python train.py --num_hidden_layers=9 --hidden_size=768 --n_experts=16 --experts_per_token=2 --d_expert=272 --d_shared_expert=256 --hidden_act="swiglu" --moe_layers=[0, 1, 2, 3, 4, 5, 6, 7, 8] --router_score="sigmoid" --normalize_top_k=true --routed_scale=1.0 --balance_loss=0.000141 --balance_bias=true --router_bias=true --init_std_router=0.0196 --lr_router=0.000717 --vocab_size=32768 --norm="layernorm" --norm_eps=1e-05 --tie_word_embeddings=true --optimizer="adamw" --learning_rate=0.000785 --beta1=0.95 --beta2=0.99 --batch_tokens=131072 --max_seq_len=512 --train_tokens=514700000 --max_steps=3927 --dataset="wikipedia_en"
Below are experts of layer 2 (counted from 0) of a mixture-of-experts language model. Rows are named router (the router's row for the expert), gate (a neuron's input weights, with its number), up (a neuron's input weights, with its number) and show model dimensions 512-639. Each number is 128 + 32 x the weight over its row's rms, rounded and kept within 0 to 255. Numbers have three digits each.
After each expert's rows: "mostly gets" lists some tokens that are sent to it at least half of the time. This comes from a sample of Wikipedia text that the model never trained on.

# expert 7
router:103148083085183135130163173149124167057168143123154109137178124082176128107126169128150145171153137150155138134093130118155130138182106123049115080171094189123097150127134155157165109107141113094125093096069124139163178139176157129128127132152145133082095105125077166134163090129185122099131144115132094175170083169110113172170126151149116164105096117123156162183130166135116157111144
gate1:104081144145054129135081089082050188127141094155194127070184144076139134150133054120159118176166137107120156120137143186082121152131138140105135077136144131128155207152088145122120154150114169145124134174100176114133189135150117046076132130164155131129109092143176159181135156182154155071063120141153150142120161123171145079082093162113077097141172098120137130097156171159136096121140
up1:130148096106141158089122041077133160124055102144185100147110158158104149123168137114129139092127140104121187158189159112111177100132102173123146122055103080150167172131149059127179159096181142114138141110225111132080172105165148213097214156126124107158175097152107155129132141121094169109170142118151085135146112113094153161120157114172142083135062114121101134099138119123135149096162
gate2:148114108150123131134102157113114121076115103126135133099104112139152149139114149136164119153098125117121117095055083133133100145148152099136142120111078093153116157130192108102113117112184133098124141089122146120110124101133182158106135083107147149113146094104190137142136132094179154155133142144123104157163107180093113071078142109163117136095106133157060168138127109116143113114161
up2:110167137160162132087116180205162133103117119114123113129122115154132112158091127111125175131168154176094146122093075128149132151123098103193141148106133121132157209115169108096150101180083088150122140145122110197045101140128105120136118080106129165092132137131110147092186106086147158129145178140146067128173134119119093100099064131138109136157101101117111164142147039168140149123162
mostly gets: ",", "us", "ed", "\",", " series", " game"

# expert 15
router:089156026094175099120159112165086125126136133129115134083162125122090135116085040142105142136140156132114103157137114090169105137164118181122094112104099087119181090161088100143134121115083156175159124131147130146142122148124163112072110131088075153132108070131129114183098124086106099099041134131129101092109089160136157132069134106151038154153102157073140142113089146185132178192111
gate17:174181096139113209128140150139127117128180152160098136132098166117106092168139122211176125117151218124185146172103113107157141113186159142132122081137114128113156172137078124183083101149141189161146134149112033163142061078075121150126158143084154186142083134116130104104158146094145146128116113118126179100130143118095100160090145103130111113119110116136090099127111092137071097125128
up17:143101118058153155115128091110125140130128136095171178091125174107124078125097108175108154185142113111073146144165070071143079131077089179100137095133146139176190137109136167109173078145141159112150139118151094071074173133170142155093104137123083129139118153134125100122121125109107103140119100205149146099172147113138133168164140075055097081117098121108164078119154104124124129159130
gate18:194139104174068137184092126164142154120170095119123163107167183168108147087202142138077181161126119104104129116108156151140152196135124170125161102106087091139166082160178127114162115153106174133127138111090095103183110182094169130149106156029111150163122126059133114139170143101170112099139104154122126130088094083156133179125175154106111182128206144073118099127126179149165098115097
up18:149135089124134159158136063095140189126143142115121121139123151170168185113113146079170058164164148122125119141107133141085072188136086125110160104117095147148121151120167153142122129157144140123103147088098121154181148070114111160077119109100143114154165139112082110121145148122131147076190103155103046166059141077181169150134143116153098179087072158073126176182075159114160090182109
mostly gets: "er", "ar", "u", "en", "h", "p"

# expert 1
router:118114102092182120145133107108079155146129157070106109075114075088145151052144147140114062123141129094118094118137082171157115145090106151165162117190103135137132149113179131172079103166111138164093115109141138155027160103137077133145125139107102110091159099114091177198138089135205115087057175165198146169129164105080128104111144109186100179182089129164107144101085125162135111167181
gate0:146140147167127104150087112140130086148160161067106162156130111149111107094080056112079109115174180119127164054143061139130105165076122089165183038144077075119073143101120136153227104150165117133175075162165122151116152067122083134133098106177119100099103102175132159131118101169090118073074160125139144114147182176096149130061094166135137155112104140127187151173096126094113075113109
up0:074131117166138158101161078144117167107161160164129140087123171066162133125120167145157114113091103153156146129128126079113167083181147176123128140128118142105125165196124091181123173116104163109139131112150146083097099049120079133078123073173118133185108095140163128136143079118096146154139135107088076137150124158110139110124136072118156064119141110129177106083165097082126117134203
gate1:114156141106128109157141134140124186129151038088125219130101139152090152096130114165097173168132095123160160192118089138126156068097117131117162128106168070080071135137147152122091095134127122106164141111186161167114090120141113135092138127139160084080088089164153167171066127148088135117158146169106087108134138116156098148113155114110137134118133103122182199161187102120100127147084
up1:132131098093069142064100088135147123146082145092105069129147178114131112102098179069180121153132149133121129109126124094175152164105102079147154092091130141139120197151125182120097155152152166161085152118125091158118091104131132142149069114160154131114086145166143169085131112091115092217180139111160087111093151116129141085108116142109176156153189125098121127125111156168125132100122
mostly gets: "’", "ag", " School", " down", "or", " due"

# expert 0
router:072115120056131097050196123112113172135096115136099089126142119080146136096172152086093114179145138094071128079119086132184100144135122118164147080129122175105135157145177161163091117124075179154088066068117116123111130100176185108112071134172175184059063123135060135150135110123145120116118115086129172114137096136087146077138158149112093100184063153080144137142149152155121146106157
gate1:157093127112124096156065131112131108070060140163126131146108173150149124127112085129096142117121129183179106162140113201107100181116114168063181122126132099187120138125073108086175123180093122136154136093144150162180105111049158162107157127128136179104096130135147132169111127093102125157140121151130151115157086033171129124103138176185134113105133147127134057153169078180054111147144
up1:149198129139103124212123117145135073115069200105147140135107090126146160166115102156108152069155120151123142188104110174118110102115075141090158152100190136183147093184134133088135135182109170188130132150108162101081087139125117145143129181167115061149109058129078106097158194126094048147171140128141155129131154088134162072155129088072151174130140083142131089128088133161164128134134
gate2:110140124216153082112079148078161077109120131122191100115105171148116208107111118141135141187112119186119121101119146100185141143091149148160158125128128103156174115163111121080170157135121080124134134106114090094125112193098166126102124083142180186112189133091109184128084135112121105103154137147177103134099149076160183091143113053110130176155180163171147123126165115139128142153147
up2:144078116136117125122192089126167072117118134132133145124145119142160116166135125183100124111090224096162082111144099153147071105187111174110125087140126162158118171121200147115117186101140116103146153095159089146093066100149111092110123160117175141114064134131135108143107102194127132163150168120116132180162098109089173112096108150068124165109103128191173076090105151151056162177154
mostly gets: "|", "'s", " of", "ing", ")", ";"

# expert 6
router:046115118133138109118105142190122162076072137146106083048151098126128163090109127179114111188139153158119090159146140107148096188087112166131123048164143115141122185136118177115122172116164111150142091116163133136145137100135165181106050137126180181078140106128080152203085097165099096147143118140141132119091164159106110113103127129098077124129139117113128161110172170109091077146152
gate1:134081145105161095213150148110182186099081144148112118090157084094168156107090179121091152116064117136111129127126129116163142096116094150166077122131116113098136106113158116156115179141114064138099090108122137155137148162205160164068075048123112113076133124095094173146122183121135183118140141079177070148140056141102147137131082085174098159090115077127126155101150063131191144156134
up1:106114088102154143176178134169164176087137143138099163135120057052101178129098178118103113152150162167135109077102073087118137111130100105126107102152106136079167079107142142153063170167101087111100083120181146144130104136138121196150060154132136098105076092135104157164109125103150131051116144134188157155117095177106141090137127123108051132107094083115145158124147165120175106121154
gate2:129063085149133141160174103164160145047120134175180144127143159137119167105152142139157130196066147103150078134143127099210139111161093079107097045123132102111087143136164129145078110126139117099156052091152131096137150145121214147144101126136182171107136104121191184174101160098153100151128126199177121080141147164064115143058136120146061138130107117101208165065155073122116106104056
up2:113175124112117129142101134082068103116130126065073174109120143100112137089123089085166141115193112149145141150148197119081085094144161141171100188157188119088100076101135111077150158087085164093082121148097157122101104088130084067090137109156135137127085107117137079113133074169120137133174151095099107132164102055116145170180133124090125100107090131140107144168157135148129185105105
mostly gets: " first", " an", " South", " high", " school", " local"

# expert 10
router:109174161091163110146136091180145185085156158093054100050119112066178180111090192138111156141140150138130145101136133136196169146178168146083129163170192086131092127140110151141060155084090124141113132112085158114147151091132119144145126131157115153128150068121133159122120068139107064137129170166167093141101115184124152145085163131125071095112085104195108208093116153186160146103120
gate1:158135153121151164201107124126129168128169192141170087128096124124133197092092117189156127108103135136133115133198086055115167176133110157133101127068107098124148152109148164151099178104143173124131117193071098107152124116084124162097071179136144137168126169119096143103126146095107094088131125149151153153118146169108099120116123157135123102107121177097120119111055182141121093101128
up1:120145123144106106091120149149142163158146064144136104155109142166177166187167124099123112080079115155125130106103114110085118114138100149097086180121119121159151091111066107160152144144101119122152217096161120156095142133161148149110115131147090162094084132138143142107199116145129176146155078162125104128109090071144188138082137094149186112134191152094084081133178069108105165157175
gate2:121106123137144169075190089171065102153144091106143076128132140142111136149090096182194131157115140130153172127177167162147170122156137161091164116117136102150122100138116144083110087120091057159150078080128103087091146182165111129129122056127138043113127146080131113101127114181130036224105154097085125135131163134069156073219140106140100181132149132159126152032145105190131132129097
up2:108117148129127116083190051146059116098106030167129122112158172132089182131155136197105162095145160111150111129163154121124118089086139135094100100092136036097097155150099132095082131126154104201146088112146136155123145152153120140070154127142121104143182143164155164107109132175147092177136159068142092177197163168097182123142132126162102189147125121152203130152192136112145130157110
mostly gets: " the", "0", "1", "2", "5", "7"

# expert 4
router:133169096056186118182150124149078105104113163193100121151194168116190135142081133146117129118162098131116112145141157064153092121163085173082114132162101181139148134113160117140106127114114141144147106124144141142171177125145098118137131180114143123085157124124047163137118102114130126072133177094135103075138132088095107137093137154162146117096079130143195142101164130099116138149144
gate1:104091086117152166195155141058082119155119095096167183126163152111077124141058107183118158168083145124126160093126135157162140125086121106169119119131183142181130089097154073153128160047102137123128145138158154133127132065133128152122089169120110140146148187065149066125104185153115105132109122119166110133128177114131121120143142108150100078114044166099148152136183162113108058137161
up1:195106166104105111157124114119118131180153147145176153150155153095118105109127107154167172152152085099137137144144116137120134078089128131122098131121101163164125112150174069138110161068142115073117137108126164151145142104121129089109136173088144167148123176140163107132087147104118096155058127090113162128136197062150127175114096116118167148135126146065192084172167108037173111167087
gate2:107141174193085128162148086118174137174147178132144156121123143128140124133142157074129114116150166173101076107141153152109178129134106197093108096164109162141132134121137138056167148085151135122117149133071134078154113156132114096202110078206092125094099126090120080156130087100072114156141177141198168137159102105135112157128094122156106083134165193114140139118127122139133132108152
up2:083134085136088178098167189130143176142096081117043127170093114108154108131070093187149113177090170104153116184095108155105123161107160101214123146069151076112166174192141179179066139149136119120123163108191127070125150154134143169099130187170142081172151055108080171071134151140118082143085143166113197184101191176083122088126135140103120220149131140138133075080087112164134130095132
mostly gets: "\n", " as", " was", " is", " are", " be"

# expert 5
router:025148086087137091151174155161120165074114106167127149028189163099164191162091100136086149165166108111105082064103160104157109108143117091093131068142100167134178099122154153152144163150132145124132095093110137076114176130125111084100118144119108158111137138134136158200126047092159119112136161130125131110115147118102163073150136110146096118149135117143119177142123133112134096181209
gate1:148098133079147135080109164173179165163154182146086109131136169103137116152120068093148144109142141213102117077088079089139169172148126102146174185133120100127168137101140095152155083177106116163130147129086080111136186135118134107209145163136102169107086121112113127138186086093145049105113117127163108080167120142148109129134147127146175132107148160148098137124116101142117174106125
up1:157106119086183105087097082091094154095096085161037129170122092208136094135153140120132105054131095077170144128131118133092094117089141147117111175079098057140168151125119128111176158137135143096119138140197134083101160149168192080124169127119136106118138194106141172123140106172087119100154169088079069108146119108129127170090148131154095177094103104099108132136127151097140136141147
gate2:131126120107100084156144187140161122161124163162138086104143163170107108104121129103129127151210149113127145082096127147110090143091099054092100105192101199133102135179123146091146161188159118133135127101140103101139147186130154138124111091110190097091194127153157162140093098095120197129186165111186126089129126153148143117155061131156112188113111128156116154101158113126075111188137
up2:093185154127121104146168154121136147105107184109080098135158095132075132152098105110130207196152113168135174080117176115157183133165100113059155116140164200074114127134068119066128128144098116113091098060036114130105103109124142137104143149142157119146082154129095142099113127087110171101149147172127091117127146089144193147089134146160114172097185124125108155113155164080070131197127
mostly gets: " ", " about", " than", " John", " E", " Yes"

# expert 9
router:170134095148142124072161122163089144107135103074117164123130094129160163086089134173136144180115138055109135088161134062213123115143167138121130100165116126090120142112157105139115144171122148125125112117115126069136153135125120161150122136148133150138140127113124135126106156094115108093126105104123149128104082119075120084107159109167090176189098151145095166089144168136116063142099
gate1:156122104157094180128126157058170108110136180093083150162093087187179150104149082117140075146131126187144115110178154070146107137146155141121076110092141160146154120166074118152169138073168146104158173110106117099086122125092152093158121059164144142114120104184096099142121156155114183228130117131159108126180178145109110122099088154102157095116039158154169206107139102125106088123167
up1:107136085089090120126143179144081144126121121116108129115189127104107124170104158193146195199105127149165121141061074090116150073176145044126145114188131154162184028107120117124110142125113130099147131128132139161154109115099086122099098102145165080120114124170118108082157143133116154111132174130145162186140090139122122128159144160116148129137154147100079179130097136091146146113108
gate2:151084076125094113106131132147129153161098096171124164127127167122166101157165096123125111119176102122141148114106173157096136161173130159086146119152102107112081117179099143161138106134114145128117144149086120159125115108175172203091133098157135172104104133089160102147163121082090133202151126178135139194172135128161125126157149087129105134126188131150077091102115180200115112135159
up2:090111112136137092133123118122167125112084036068160099157143115088128196137129164175111161136143071147178096215154130121133128143163131119151181072102162141129131152143158183110112058137146177098089107119113192112112169180181159182103095055122158112104102143135160132148104093094128189118125174092153147126135100097107107138127118155121156066116139121081126128135088151141084113103154
mostly gets: " an", " K", " R", "-", " V", " of"

# expert 3
router:103157122104142118209126075129120161078141140119146129047202159116186172119150112132144102163171133113117088103158121146157074138147136118116121098165113138096114114157132104158133118079110173150102117186107124075074115107179107103118115049093175181080219157137062128173091088152125077143139167163176126105086050140060136141136098151156113105137100137161192173089193124109184158173158
gate17:124080105097131198210143155142109107164118147096149134149139124142154125129134133143142178121113147131150133107178155130152086097081096119084112129153110100103141127175084119183129118122111109230106069112090139128141148083102120178138143108138120134162106133140133125064060112151148151173143086175102184173116147116160154116159131165116127192087159111106145116109114102137121118138121
up17:113130152115112094121198129073085108116104140117145117087176126080135152138154121074162122088067118135164151146157158157058177139140134187132149126147125081097126147101094085148170158167128094165092154101090076100119146116179135114099089127158121163143122110127214106100102124155148099130140112078145136129110081155142112186137144081157065174104130136108163085109154146146111173133195
gate18:094154134097139101117117099128097083101149127090180103149134127153096118094120193182158108136081146123109209127095094050155152113143093107158145150177081142167155195105104106073146139144147135178130139122182095074118063121123109124071083116133120152147110099076140149161146165082169165144108159115107080138177122154131154106058163182179104102153115072131132137178196024118139058206085
up18:142094059140142123158134183109121179151134182173103157095135136155169102109078047111089124159151048128159068141146145117133118138159098109094109091176120088085181082135164120163067134123159102105171143098153132151064166100113215125139129163119104082131146084156111140144092146122155099104152156112110160118145134125109118132139154073092099176143141116092127129093114151148156179103153
mostly gets: " had", " have", " also", " has", "as", " won"

# expert 2
router:128106050070166150174114165113176142091160153143061089102129127109163141090092149135121136166136139159172112116202153131168139102161141081099119147115107131083156085156137105145070144146133153171124106133106139123149127133103142108163093160158154094162129113137083153106102054148197129127113153118144180133066134173137139122142178132126095199161133154100149118080124089118112082170120
gate1:157134147120134096101155153112157167134155149059153145078162149078135137144083126138133138137113120153162159134175137153131109132106161134101147109149120147117074111111146078111134110147180111191081109184100150108127123119084132155123105115117136134140182120110157111121100120126086109106141175098144077135122162173123147159088088163183024128099116176141086104145117099179154066133137
up1:158112135163146127085088097159147126123196159099178073062112111108187084160124112142150056121113115173124133167111109194154093110131096084110170136064167098139099135141184110108092084102103106144097160188133099190144113145091126068112084074148174135105175110129141108067121098172117140159143117092105115118061108111134149215166106104127091183110116114175121130119104106196161151181129
gate2:095171094101091151166176121181127116036176097095173106100144144141086129096112128169099153118166135156135141066154132110136121154102140156129099111138071109151068117064121126193035111049150129076102114127063085117169129125110172116108105192143133152150132077118115112116159125111139171097094135107172086120179105106218105182147143088146089116117083101171099132129156133185144126182158
up2:123178140198127099119082093142123130186065152189107124174163091103195116072188185129143092122166133085090143157135092145206075132139138147162171078098160135130140111177144150143208109201133123202115077114157159078149177140105145078088140129135067172105162142128135137121065153153083141130140087098143101095098149112029131118111103140097169144147146112103133107182118119125102116104124
mostly gets: ").", " He", " it", " one", " this", " they"

# expert 13
router:116128059126215123128159078155130128081180112159161160089149071119137169055111116110131130184137120157127085113129089105171124124152125113160093122194054117067152126146115129142098146109085127121175130110148106126179138114180105120118043136146134162139098101131112160136140094112159080186069142145130146119131104173106137115130162147122092176215092075119134123148131147104161132105131
gate1:122105087126128125087171165115156132180144134146117149139131075128163140084129085137141158126117169135112093166108113042168088172171084101145110179091113133199121123156131132148149115126089143137125135117094140163183084135136113182092125132160108087135117206082124135101166092067156102165164172132131108124081142106129114080142130120082127124106114118104119088129168140147099082178063
up1:163138137115144126150094123191124154120113139136087156138095131101135153154134150135140164160129158061153125079102115068092122192151114217150109137111160096134121063136172109066152141136114183101102134141168155129076068102067135186108135110136098110162085103098103104127093082151166125099140177136111145123131141163134161148141057184168108113099089147137114038116111164161170124109108
gate2:083101124126077136104160116106165117114144127127162065153122091128195156112118120167141100142099096219113069150104095136116142161137140101095125127077123064133165134114090128135112100081148141145115156059158138126112067134172163141103127100181121192096135137155129134186132180128221138174180156091113072123191119096109093107146141197138085124083141068144143138161102144120123144146159
up2:127104137107160123138099107120128085075136130116104103164084082141141186183183147068134111118100121149146121155147078189196175128159166109142072188165129076158108165109162119072101142110135169150095161118116112158109057214146134147167155143124175098127114119181099154127205145010176132107128155155094128061175115098123154125155150100131162132137167092089135143147138119120169174100192
mostly gets: " \"", " by", " m", "°", "m", "h"

# expert 12
router:139059114060240115125141164139062130097111098163091161101156090093157151119116191146133133141107118158108099087139115083179110161174141132078066122117076120076115169137117149104119150153095125132158025095186161148073134153208148106095142108156130143119111128139062125180156068151133175125069148089174109151125075141066143137140128160105079160174141163122116139114123149107153119098153
gate1:133119134182135141095123083129109125124146156146129087126118138114085141118207093146115117147143169161133162194154073181136101195075165149121150145122102121163106147136141152165195121110152144108166079101098115148065155087123055142160095153152136137067140120125103127146185147116193144107138128141094154182137168190090109070133083156192099198132100111077137154132099161170073079077141
up1:092162074056089159107064057101171160096145128148141181096089109140071139124102065163090181125137148124140145137097140086133196146086098132105112076143097112147095104103149076138134132158150176159157103166083135085097140058112152114137119100166075102180181181142165059132135124103101159130185110157084104163168121124186112081183167125089041118171098127131165138121137171128200150117033
gate2:161081139118089099116150142183078170099178133161121159104169109163087141083119139106125137075124163110134141110135133096091130116062088159102160136165101118128077148179061136157160172155107108102148197077159154127141221049082103089105193120194098132105159102107089153114150080182122133163153131143044136194103117111160170126134139219101120101143173150098115146143106158175100197121115
up2:110161071108148110164115132085133134156161151103083062103114157125137173128169155088119131153119147116119119172118142140142145113136171097207115120160085147111154128123130137146137152080110124141135100109148071139119088176167168123123123138125067101144150201127101128126130151146076190097133119133137105094125125091147130122131087182124156133127122088161100178159100161130136115156109
mostly gets: " in", " with", " to", " 2", " on", " at"

# expert 11
router:080116110120136136130190154131084121110163123191143070070187086130117122114164113139096131172124124127119127115126140124162104138194127126111138074119118142090115148141163104158090100138131154142152077102134146122137186047133130104135119089160101157141098114137028143148107085099105121136050150119114157142131091144097111072121139130074132137141071152110117138154130102099069126132129
gate1:116180100174128146110160115084113132127139116082140123151064125136135136096096159158142164116153082127079140125175174083126114132151176092145099131157189160064132092089165123114142171112126136106165177110138115059142129141091077120175152067138063093107117102120117151142146173084144125118143074091135124151127184106141107190083100217123150144121131161236130151197121128137142081133125
up1:153108096186166155154145170143129161136093157165150103138134131158121078133159144096228150113168106160131109143202098118177114133142086133155155150126108099067132122125181111158144146114094147147111143103123148132125187076142120170142091150134035104147112145112066158162154158155146125135108157154100128121118133135148103113110116177102104084105128085119116139092093147175102177125107
gate2:155096173121153095062128080155134153159139144104126098101091080146126184091146092179166134128129117120044149093166098132102114155132145106183122122115164080175095137110064139156160097157123155100150083141086082121050151128146076111090095211175065075111130129108185113083149141136128143144159127135163094175051126160151118139105164150169087096113118109096114124087120137144100135133100
up2:147095165104096126201080124194173197037136132139048104160131141134146164097140110151171108140114086175139088085114129095085126122109104127179082074114181147137072154113113150080169101153134095123150059153122148181153131125143203127182067156107122114095114146136120108083191157100216117138141120114163174155092121166150016066116133157149140107077174126110088125144133115175069159131120
mostly gets: " |", " not", " when", " took", " take", " s"

# expert 8
router:131159103131150107157206114117103135095148135217128158116171126147188147081112117104092160180196139098107132096161115048221156165179143128112083112139108150079169179107119167107075157178134109158108136132088130107071140137116117098122081124108151149075089068116096141160183138105177105131099145123136161117111084161127114131130115148108137101171092117090131165094143148212132118121112
gate1:141122100115126160100118139159155160146130136082179183096066114144107118187160166074135092091105117143122152175142057143133154116160130154072195138159156110138193090155181101198076132126118100098064119091158099151149126192180228112074055112103115153155152142147128155122125128141146126091096208139123106146208117168167124110147104089167114112115136061122072143118126125161137171120145
up1:095157121103123127161123176114147145116116183154104135148206090101108109102094158148093134146141140152097092072124128149080109134153105053162115152147099134122103132145172139105150186104071096055189134109099137142123178149097147148101155181141088115129105078150134126107146130135142189153117172142148179098086105171125186161071102117099145153071117119111129148170144156104169126101109
gate2:113138151139126072151079175097098138071183145155120126139098156161097139110136191055165110115124119112108103108160136086077092122065116125087099126128118149140136122113154100069175085174165158158171128125142129073079159203129142176158074095166137088100159149077106181115119121123153139101112033084122110102097186148190083157137104137186141154110166102169130147143106135151145139119115
up2:174091130111095142058128120135110138096134126134085117126113169127144166126098116124149119102122118125159080079179167089115091184146081115124120091126159119134104093085093112118172088086187161093132146118138123151066137140171126175136057062144159137140150099124080120145130088132135151084127127110142121170112066159167112051117132133156152117132169119112110206126196136104113068140105
mostly gets: " and", " for", "/", " who", " his", " or"